Experts of a small language model.
Experts: 64 clamped SwiGLU neurons an expert, a softmax router.
Below are experts of layer 8 (counted from 0) of a mixture-of-experts language model. Rows are named router (the router's row for the expert), gate (a neuron's input weights, with its number), up (a neuron's input weights, with its number), down (a neuron's output weights, with its number) and show model dimensions 0-127. Each number is 500 + 50 x the weight over its row's rms, rounded and kept within 0 to 999. Numbers have three digits each.
After each expert's rows: "comes before" lists some tokens at least twice as common just after its tokens as in all text; "gets" lists some tokens that make up at least twice as much of what it gets as of all text. This comes from a sample of Wikipedia text that the model never trained on. Tokens count by the router's weight.

# expert 29
router:541460533551456511496554430452524474492510571546522488502443553451430498435617415547571450569495488545519511468568546442519452447511487462497528476430426396508515412584485536514442509437404558459557570550523523482516403403586460412572550573508435541474441488518508477450475480518478494518517441591549519503566451487500439474504535495488467401521437555443472425508505488531465473563460
gate0:491451467529496510605491482576455503431587458546521542563554449601478504573467471539519491493493508528478516565571530570535536480507553558506521529386492534439489458557439489491546590451461442503514416504475551449464463479535500540513499578535512582457564493531475533447481512554520448467523454566496491391390442448581494457500560579511524542557469504533419546431404502504511541607494
up0:577587490450530457466486461556584425484505476502498492467586453400502452528594529522540378500584485452531459358507503507483512563524559586542515498512544519504510489510635562440465473523475585542524543524510483583461504545503431474491522546530545451499470518556474462553576544493572651474505543563498479582519456522491514481493519461468483519500366416518507522590637449548433622430542
down0:443521488551492533470492454428504489472523488554482526524461471492503526514484590506529559556519575549454456478542505543455583413586509471543471520527484488568530480492433407515457536459482476444479526479574502508531533550535407567582374536542396461530521538395422554458524442568448528382489616539523485420472525463488407476493426437512482466465487476524428502515538544570464612466506
comes before: "==", "===", "The", "In", "-", "="
gets: "\n", "==", "The", "ated", "O", " —;"

# expert 27
router:506580532591580518436568571457508457454505509460504457549545490419499507468410536434503471516471568476507581497512541553487528521522481548485339461458514468393512493499549445522478564507489651484463483439487516433371538504529532578550527412430518549509484494477410468584561515495483453526535479495513427528444467535581455502530461477519496489436453578530503515575493575488359517467445
gate0:535476457517504457533541499482593490364612445477504501516491410516478472470439589558553564443494482497496552558544503515479431591514541512447496558494490428484462489569472488465537489531455495534537504508496497376403493486472434515474543544537495659449501442467471590507586459454505395569516542503532491530536541491573461537490545401454566549544433452498510443492424512497414452490555
up0:518516434531573402514589446445437490424518529563511492518547501448623488563561438476460536470655590438523455413427489480555505557431538458520418517561497607546432429434556447442552533497486576484534459532570503481534460523506485476520454525545527455495528515621411435535586482509599476473449557492518542585523545503464437515551448560446453472535472447525543501534502490501531619540477
down0:438502533463493566500549415492452458467384463467491506466435501467536441533409451511481561510586475497453383504548539484446497483580483489523465464515486475490575478476456421451508498510425491516494582474525564411519479553545493527492474548521490488554517480439353448461563439500422557557476522539463505372610530547436465486512413499536430528440489522593517447461479589556454573506530
comes before: " ", "m", " a", "r", "c", "n"
gets: " was", " is", "ir", "a", " al", "m"

# expert 26
router:475505462483508467534472599514520346535464427511520470566537500462434443476434601504428487458498579455693443504543491519474542550515513514540569475511427492475488522396530572614535496503532491357511544475488536512519484454458472535436588499488471556519558518544462467540534546529521503443451540569497422504398468498468602497477425548441466587557491515509572530514600605468473506562470
gate3:493518491438456455381542513508501530495437543457464516493445530542521477502483404532593508472532407462517577543535409468517413610486469401552444443423586374486520466524519497535501558487464524398489480496468453465503370432502503509394555489462465495490498504509492551488447535513516426418502469466437504562480493529566445545469486514565496458471460500410525552444545477491510502432503
up3:510516425514523571567459492486483521548498534459525516548501498473513434548524609480459512512470537563529382429493538535439533492487532495495491517386472557512434528422527501517469486504533492500595613536432611515531575620454549496455445507425406543408482506504420504564495467494467482550494528555519426500503525564480484554602472559551480490438453573525518436474489478472440551462516
down3:504457396504551569497551514558516512536555587482447547536540521428586479487463499505474500473532552547529494611557505477494455503465431529553502494568446506600409414412465421468430417601488459410449510444537457560465428561522394511437521504477525529554451499481491585521456516508502464479448512451444547512499499529501606467406534477495479605447531509450602506505439512543434448477528
comes before: "0", "1", "2", "5", "8", "6"
gets: "0", ".", "9", "1", "2", "7"

# expert 8
router:479495486472426577410504465436397526440482496516522485477381466424507557468470510511514489570511500581514493509473420576432425526580539469562478493461482394487493515481521501541563445500455519496418531539544479456539552604515505492504455447525535616420475537540470597540481449486463430495489562478515546453425511517414486496567511525473489486524536505450521467548416539540484464424476
gate0:533519512471430636600491564494526429574492459434524482476466491517521437442458535460488524539471458505499573558521462578424515473547496510629542508428554477553479496449556480427475602504529553513514540560528433454553489494437485554516511551534529547478422454444455500519605448456531505575531486463543589545462551447505562452576468500455538563532491476479480483479413548454566481483479
up0:538538504507465436365467487508449486531513480487553520529527510536515553488557478485489519545589541456580438467492451519515553462553523561521484526462427533473439611424499490480521522455572583555576481532460556548437525587572464446462441448534521555482526557607525498581486536545550483501445446584467500528525488533435502515461573518456395539547447593463522386502544465592465443592425
down0:457537492418448455497503523467531463535509577581572516536519466460496500497477553503473494505550559444486461421525654476469508550546535487489406565565512536439500544522514567499523579562457469582531434452621487409482501545514445520491439555545493492483576515453494458481538539479603469407506501415557482460548466527354527468519534496447427508476457531581508474561523504567491533509505
comes before: "|", "-", "\n", " ", " Total", " •"
gets: "\n", "|", "-", "h", " Pr", " sh"

# expert 28
router:529474371445552480459489468439520565481568524482458498516532539530532506410539546550467557543521421561455442484546523517518504559506617471515543426586459505520458469471515525440542447496488442449574530535490487515565392479518510543593478442515483426494465473558535511530488466474523498564518454644494518591466409493433536479566492432484400510523475482428493454474475556434470478421533
gate0:524476526490470476486489497526491570523631411557439486606488565484502452456467588472548539543505485390502487534464486544414509449477540494510491508442502469563442425528514467481566508481508501476581470529408449503447496512464503456524451464554534504479451407438652468569499508426535440499504594496543462464503501550477465451561442482520491576574470487477482473423462509509573546479470
up0:494451470481490444487542517534435529484496505427498521432652564540458503564523487467436535485496558485473493448446518522530411528493556448419514456562520560462442491399537449414519487462503508526523620544465571494655462452441603455595549544470468532434518526516482568486510483546571559499568474538515472521450467452491552420452496498466513491540403479530586468450488377517522443507426
down0:504550484407507490441543561445579541598621522536511522535473442530573387584550558456473562580483540521605507518519637431453524467560560557612517457484484445552492600407469429529500492508427531488438544504486458446531604489516449522577486583560472541494540536472494508395475490481528512454488492506513528443534534428435474436519486507455582553427452434452465572547496461616507529496574
comes before: "\n", " The", " the", " In", " He", "ce"
gets: " for", ".", "==", "v", "u", "ed"

# expert 11
router:511543535457498511552486543498473448487548510542514406427531461462511538491510585489574541537589441452426481555492443474567510527391453561468578481431541456459487563502554475477584401532540544448363468460512428461524467450504414509497454555493457526547507484536509500525538491418528476447483539508576467401521481494491454591453448521549565511473515455479545520441488540453461446443553
gate0:485541561392460515627516497535540459381674478552488458496563440472553572527486472471553447526550427451487575593555561575583401543551577525530510545519519471519549386547521495448516477451544530513480518444532458443531526480460464449471551559555534515504508493554507460439439528562495484446508601502543568476507457440522418463510521472493532539490511509496546543451509526506523505584487
up0:540469585470584640428462526546505521580593572591561497524579549463468523544500529496507450501570615557531457405482495449484537504466522473573511519471478511406416496517539494508445490531541464606521551450539458518508549484473503483530443527436562477496455521602488520596524474479562489511537487516478554528580505581468563438504383527540517509453464577468501430555421426478500502555492
down0:523494524510479521424482424460458515486459512550435512512564538515582465521383537571453408584582498512470416405560539499541547551608512494500456566511485525558611457485386500553400442445479472613431498538381450493495464458499468476493531465517505497520425551476509528512462526472535493450485491441531496533605527544484485424450492523541498359507489568537512413476477555582528557491486
comes before: "\n", " |", " ", "ia", " (", " and"
gets: ")", " |", "\"", ";", "ard", "av"

# expert 2
router:495465471509463525407434471432477457504484471508510556482497543591426467597503486552475548511567594506450485560506454554458522544499466484556436467516472494473406466437459491579447433574572513641529544580515482521526540412545554447479442470522594516468559492483510487559448501577501524420486471544481502493535507532620403473519533548609441490604555529454450482545476420474475474572583
gate3:495432480463474423501499569569500466493499485442524533518493536507541490535510439500561435490552470451501602526545492483538497505585497410532457538540509424530557529480433634566442565373511442468466480493457463504491367483576435523460532515450495500497415535570443511477372554526429523433465495476466564498487429513582467443530485499508487424498506532457519490478536546506497445477467
up3:503454555428509499533431426519378499511492514447465475408478528496558434492485596498384534542454498576485442423537416496404537481527543503531500493454506476485421552473505398519481552603469597475590501530471575471532577411475542428497397516473473494534565480563491521512539527452514500525543465543480449520545532545365463514506483607577563445421539586490453463449452488497481572550541
down3:479515459533476528533595534542517501551576493540556445551546550487539610540446536420537530450469458520399563584491601452475452476466415470529475426445449561535465476429550468471524437466527528485465523533470521526479470487519497525498494541450528562513500474489539542559409575514495494575482550458509581504568553499530614455477562480578496587537541436524512409600520442489507417476545
comes before: "0", "9", "1", "2", "8", "5"
gets: "1", "2", "3", "0", "4", " "

# expert 30
router:482531450486584488505455524523425477468432560515557524534397435523477555539540512538459480491492410567457488522545451489481431510513545535526451484484458418571483560441393555476356483528523468520491476475507568518418523479505513534459511525474539508468557578509497435499514516425529487557539444618442416505479447510541546387524404509559425506595496493611540497488511451516478449498546
gate3:458509447469491485510540465458487457501614538450483542569547586514527491498417552493565441471580531507463512556599528533517491511554509466442469538556566431520481469498496503547521547374607564457521562493466487437532469481498533461488431564544533532484501545514550545568478545585409488492467483512461471488500451591581498434584454585523439443497440527457571570412507487521469532448491
up3:537405565584546462503544574437529548562426452462462625433516545575525523525508521504456517613455453419522517441423536607468582440549488518502563454532483536492507541462546482506549511366513515482540499515463538551591462530479541523519448508540438485474471577445479412501432454422526472501537508572443539463480548521358509487487526493558510442518501537632535490502529546443414506496533
down3:463504487404492488514576535552521461445514441506551483494533565518412598514598455533586476496525490486534470481564569361439425526444412509494424426516438539511419416457542584571461481495523468499602516476529493493513472453528523525469519442460462527464477567533465504554436496551422447504525528500466503454543376418420518411586587439621421540476514542595486441512496517589512424499589
comes before: " |", ")", ",", "–", ".", " ("
gets: "s", "es", "5", "0", "S", "6"

# expert 21
router:536472535505501512567491480518581580498526538466510540462421517440524508511510410489511540483556415464464474549527428597423470526545528507550526546486475472462548596434480524487488548460406574489558500459509584502473478468445490477492399510392530463403504429451559583472558510624573536576419473507486517561491479540514537540527470431453585508497560411602512544507567423522473543493522
gate0:556437495510432567544488550556542480441524430464443515386498378523463459482546471523469540487500587533503491493537483427521554499436569512579571597481530486558471491512484374426408532466507574505482484564597408468448545464396512453476513537476474603375496482448606508529503464487573507602544483466506507444488481427546455456513493428415567553435560442522542477483510566516545495513574
up0:626588477534539569415482479486495555523585492539417447423473486471514519622575473458438361462455477475519502494500476528492562505451556532467420537508603447463513556504540506454458535553588600523418533560499539530506452465595463453509403521499555388518494566550528427581534460462544567556524539461456492581441556463443506516514619536466542443520500490454491413492575406446530490452438
down0:533463510556487454468529541476441524511561508485519594499491466438548505561435553575559509510473509533548458528456539468508484387501512532548488500514488455514531523455577477450515476465494498594596565525519455499541584561506510530567441588480524546374461472494468552476468468533515466520512547515570466480518531465590467438446459574432550480492444473580478575433536468589460470548499
comes before: " ", ":", " a", " was", " the", " been"
gets: ":", " |", " with", " was", " he", " by"

# expert 15
router:506552555480565482523550494534496407629488515495517637514461482520462417527588462504549490499463385536463498511521476471515447484555518597518449490522538582540398469473558472418515529537546464467484449539541485521418530497434558509438481494603561436501587584390515547503493423515460579518486514554461447530482539464464460508552425455500506486416491535527523598550508544491532433587495
gate3:551492436489532525487552492473479572462532476552520575436505517450567523530542454565507442462469428515571464429546496487496495561627470546473515484471477522538468503459509495461495481544460538481442390494434544545560379435570464522463557511418432636496486531551514545479472566522474541480458549377434523492542410510607529481568591524558560449461504512404522502428508409426508481487543
up3:434484418535465437541514557584374433517451496431450532467598476596384442491516615528423608544426435502480545483496558568434510524514444542468508410496497421433499539538536527615489491527512431529542556525544531504548499558515541493480501549429416528491531538624466587473494453432512492471532486502378544494536520535438483446541450347554518540444514505567470529488585541549495551483497
down3:524556452477575549388497539584582560358426570638463442524608492529513490414504408452490482535370524514508516593475583505452454489501425482564507491438504522551420534485586437421480515472451456444585440461600542566373435554508470520544482553534486484537568624463492540547426496473547524521558500483426449489491532514427515497462483526518511528547512458556574496534481491501431535465534
comes before: " the", " a", " his", " an", " this", " B"
gets: " in", " the", " of", " from", " at", " In"

# expert 25
router:482449423496505551464457529519566517514410426492482518575482496521496535555416571541492535518414546511555543457447484604481448494574436467602451449389514528531473567440545436484453413523523571490466435498480408460353489528501513501524462409447554440456391441546515439451534548448525503502418437488514532566593620449500525425465491500565551446438436578460526573543521486458459461542461
gate3:486476525406395511510577483569450556464512422420448527533525546518510492460557479541490458531601422525559533522563486470564470502499482435505458539521552427535384435528462460520470511453560487487474495490483446499506401404540432413489531511429494562489502515506496489545414598515512558505497491520483505481531465592571463503451524519487496503551505504407529507447521540580425496470495
up3:518509361531437450508474532488542475608432501485446489490487552470476453523549507445477411474478443527448457449502458492508522554518514525539493565443533523489486407431538424543450534424429530463550568543491489457469530462467501549545514524452376484472427488512518517541538569493491405536480608523517530540540530475412489528565422470533449566324467483558507426469470486438544515486503
down3:523418489500444510594587531493571469549446457532437530547559529487507522502511563451521459478505399521553493500461562506511430439474421586555434386416515516551446464448486478545510472486465529455499506515495467552489578521548516527485616506529465511516515522537497577563481568534557497610506564522581484554520562449492560498497501535472431685490562466508514401556488450483500583447517
comes before: "1", "2", " ", "0", "9", "3"
gets: " ", "-", " |", "–", " \"", ","

# expert 7
router:498473505539516399421563433492552472460424503507506485496522494443504419484472520471411477470575554544484511575521502521466469428419551515530543534542565554545425454520440504436488509390528435482474512583556401451528573447533538454534487467615480590440549476453456498470556536511570498499445399592474417498551585432514544541452506538630600373447597485512529492550425534480488560471449
gate3:500483513473475480463555434452453439454519500433490494459477486568541485613504431528523469521440428533542577530520485400504541506475509439529431535588474439590454483533509474556433592432453483428513503499520434521582461368525499501489511594503469584600461492445433581465441473569542540513546468513427542435528510596573510429551402560552526423515487536472470512462487494459549592567472
up3:555530353497481424475512546528534491482516514464499613547546523526464510491543540534479518543506585457561559494468487549446541382434564581485481440476516555490452538418605520569483377521434524466432519568487451498474551506497537527538418412497463509475502557563512574487397553496537422522447553502569516597567595504429544467483502512520536530482568463510514533462493416495399487498534
down3:447468553516451545507596526541521604477539466531451585518543532458512434474429520618491519561564504422562551563557404473510494525498441456490452476462471502546538532436565431518546491527480459454488588445563515537518535582470447543503585454456418459485551559501486531536423542534428431470598450494494520505515549477515491521523492394514450601472541535527446549499467509549464437402602
comes before: " ", "1", "2", "3", "born", "ic"
gets: " (", " |", " ", "ic", "===", "an"

# expert 18
router:493512405437487505522538603516494526485621479564435552484460505525540515479559555479659483542475551551469480499473491490485520533430549548481504537507483603482560563411504540559549554563533527458539532370563437457469559526454510531595513477501541492456500466469440519553485471488511463505429530491476534520597520505444517522471514412508463614448523521544479465458445538571603479523531
gate0:511478419435480613545430508556490438519582603545503431518449478586476495507426431531542542478545523526450597499528394563495442512389492418558488514463368528571455418564573517507556477493449510445530497447495508476467425448542477506470440567524536542507546471481599545549497499422472480465437465375499511492429517507433483429595425390436591585488536483533459473503483509436544536482528
up0:588496581597539535443516593497499531419553494606506540460479449473425461586576456408465499558506525436439398422522558504464452501450498484456583538468501467440546482468538596498414562534495523446507459515531536486488489566534539551534467521452486489492429546548449443472513496480502532562568570598501471508534537521535523416467526538507480547480478585402522401503502508479510507483438
down0:535434491432560553429556567499492511451494448565548520512458464546517474534435461433561551524392511465430504394545510472470620477544553470475467496365466513549622506491436477389493559530566477501503452482563617389554470499507464502488396613480482545470446587460493510551511479534506546538559470487529568467602472543503453460518507477559436464484360458509439525504514518433433537463389
comes before: " the", " be", " a", " to", " his", "ed"
gets: " to", " on", " of", " by", "o", " be"

# expert 4
router:488558538432526549545591498554499484497488398512499514547569603485519491393528586556471492584475581533528452560508596410464410415378543480503475494594463427514525493620537448477423526471543441446484580532453596475526540463440446531478483557526410455511441487476512427523457645509551531524439564434482495430564428445480517479532462513508465540559600465540482456435506525467463461480396
gate0:511490522450421471562506563524587590370534460545453480512546482492577513469495422518489518500545530474469556517546546432510494510480567499517497487368440494523522463501546438541476638522504427462537493621408535488536537528521517418574466497535530525509512486454542449470459487473545511539539510392468590490577502493422512478526606507420474464431448521481546473483490477460531504543608
up0:526633414505569517466502504525538551481476567410571458487520508478458480467494481479503468557461468459515459414500401477520553569601499457525542506502466449403408509459497501487465507487617498517536512460469489476483442474513497485482503513541490519530468512638589558607551527520564485589459488527509511511581539540546454479488587508488476512495480514450484395558502358499409407481406
down0:484611495468498500455439476428454455444554518504493471468553550390546531580595559569513483415554594512477511440446575492490506523559562445469526457480460531508522478544500480476443569560511448437604539559508448427469563508599441461483499587516504575435441522501540490557528502589508522452410399468542458407528509427531383519594570501441454536491483549470577487542529563539472533521569
comes before: ",", " of", " and", " (", "'", " in"
gets: "k", "m", "e", "ers", "or", "man"

# expert 31
router:575475506461516541474558470528508454549539452404455495497403529502504535532491496477605532420476508524454477483356437567575495465446597512470541488599440516432552484528530505538444563568490505412567494592538530526551524499452412532500555513422448542523559495527526511467607470543463517526492597472532543470509511596481482550480550545449378516452449456515530536438570458551454438535539
gate0:398465500521475624578505438545549508405544489537439480547517455523409496498499527527413506505502420463520489493431340482546482531501511582568526536488448486527497503417515575548555549473562440518619518573456499497469523501433457449504516619555518526468459447561543546555559456440553463552524497527489540472465545464507415403451485465451572568412522575561587513480450531572520456515466
up0:540406429389492403404512434439471587420536548482532530484469564476436489503562450474452498448532520572510542423521589519547530506491480528466480478539515483372504382449610543470427515459549552517424492465480507522544505461541435438493462539454465463526551487623554426458512471463543536539482599451530457561599538496489541451541520515513480481487521537514340486518526466562492548486443
down0:540605521468454513496501560459453547501486535588539506514494499527581454500524586501548490469497505569514537465490561441503415404571423529437551499514536541512532441429514453360557403525518471455440530479499353472542511571598468565546468612434416492576486516522493506517431461480490527440512618500580467508563466532556440505476574512503476516443506468505477542520444481583548473452458
comes before: "\n", " The", " He", " he", " In", " It"
gets: ".", " m", " that", ",", " which", "=="

# expert 12
router:508473510485570504483448555416475419456479521492475425477437514515526429542442488525490494531568551523491471368528498483509531398451469490554545454432500478557476563428425493476493432437568572474503408462515558474586473428617530494492484504488471545515553429452461397488509524495490490489633458458482482445552576483464511439529451472475471529509480504581526484426583496553494461472566
gate3:467512479534473483473567522536510504451576439467538544505500573510519537502477415523523545457524376554463574475515402406519480519578475464457492522493572410534543463486569519487500528508543624438542491499538506581543483502485533437483559616475504471560478526516566569530447522531519468527583491483416506532528515557480485461499565533509512393581453567412567485496557420476553520470543
up3:529425445401480472572433522459467522493328479468483489480448591545490475487523495512429485605489505476519514458518473578544511483423525523470549518512387457478455513375540465525513483479485495482543521543533522501461500468433508494501487540430480506569424446474528466478442453372442507570493451539453539552430529460386525516497491539654468487417504577591522451518513493471463501572462
down3:419525482501482607533513458623492545486558471637495474565521506562451558575470588474529520537427486560481478435491548434504422534455460567427499389462391570522467513396485493453569435415430579519563546466507408528486559494565537532534490519424467539451532558464402479486491575502501448504552511529521526487464572435542509412523587515477470496542479494498556455613559512526539493477582
comes before: " |", ",", "1", "2", "s", " ("
gets: "1", "3", " ", "0", "2", "8"

# expert 0
router:444555515505584503444417494453524467577576569410456412451518402510609478483549611482487507429497501588521389505448409557483561553497468484477478532516506482523545567503545470602544550524506467545404471492502519594598424518566532476408545545548484520542407478545500563470439460416514562508531433531476422442448564550503434460437476499554592617638476543417457533517461479598502435532440
gate3:505484461454414478505617513536496431488517562505480469528468471487513527477556460457519472475551513518584530456500456479488429539501504503507419505484503404510565513518433551518558482511595519408602479537444492515482375477524468502473527544453519456504467497522421562447474515538437497431423489412485474450526417495525444489459520498524502397475539583475520591502479530555533546453460
up3:446532517449589493503500418493485584555512420491482489487457442570474417624502523574415473486421450505463438463549479492499499500578550520600541564528501515467448487477513444534469530419462486535483571525518592534570538460452587441513476475511501516399527477582611465596472532414472513477564539556476471508529499473429499459522504516570472494498503511491465399476466563519537440584422
down3:512420431563462429489545510575486511521551517583538493536580551434528607427453511504531551536509502495543537563552581406461415474486405544486530430399505473537470455364468461517563430592526558454533535494493498512444485458512464514554485483496455522444479554479490470480412484468423470455556551542418511531487493491535626445500530520490496488448614489570478468597514489466421434503612
comes before: "0", "8", "7", "9", "6", "5"
gets: "9", "8", "6", "5", "0", "3"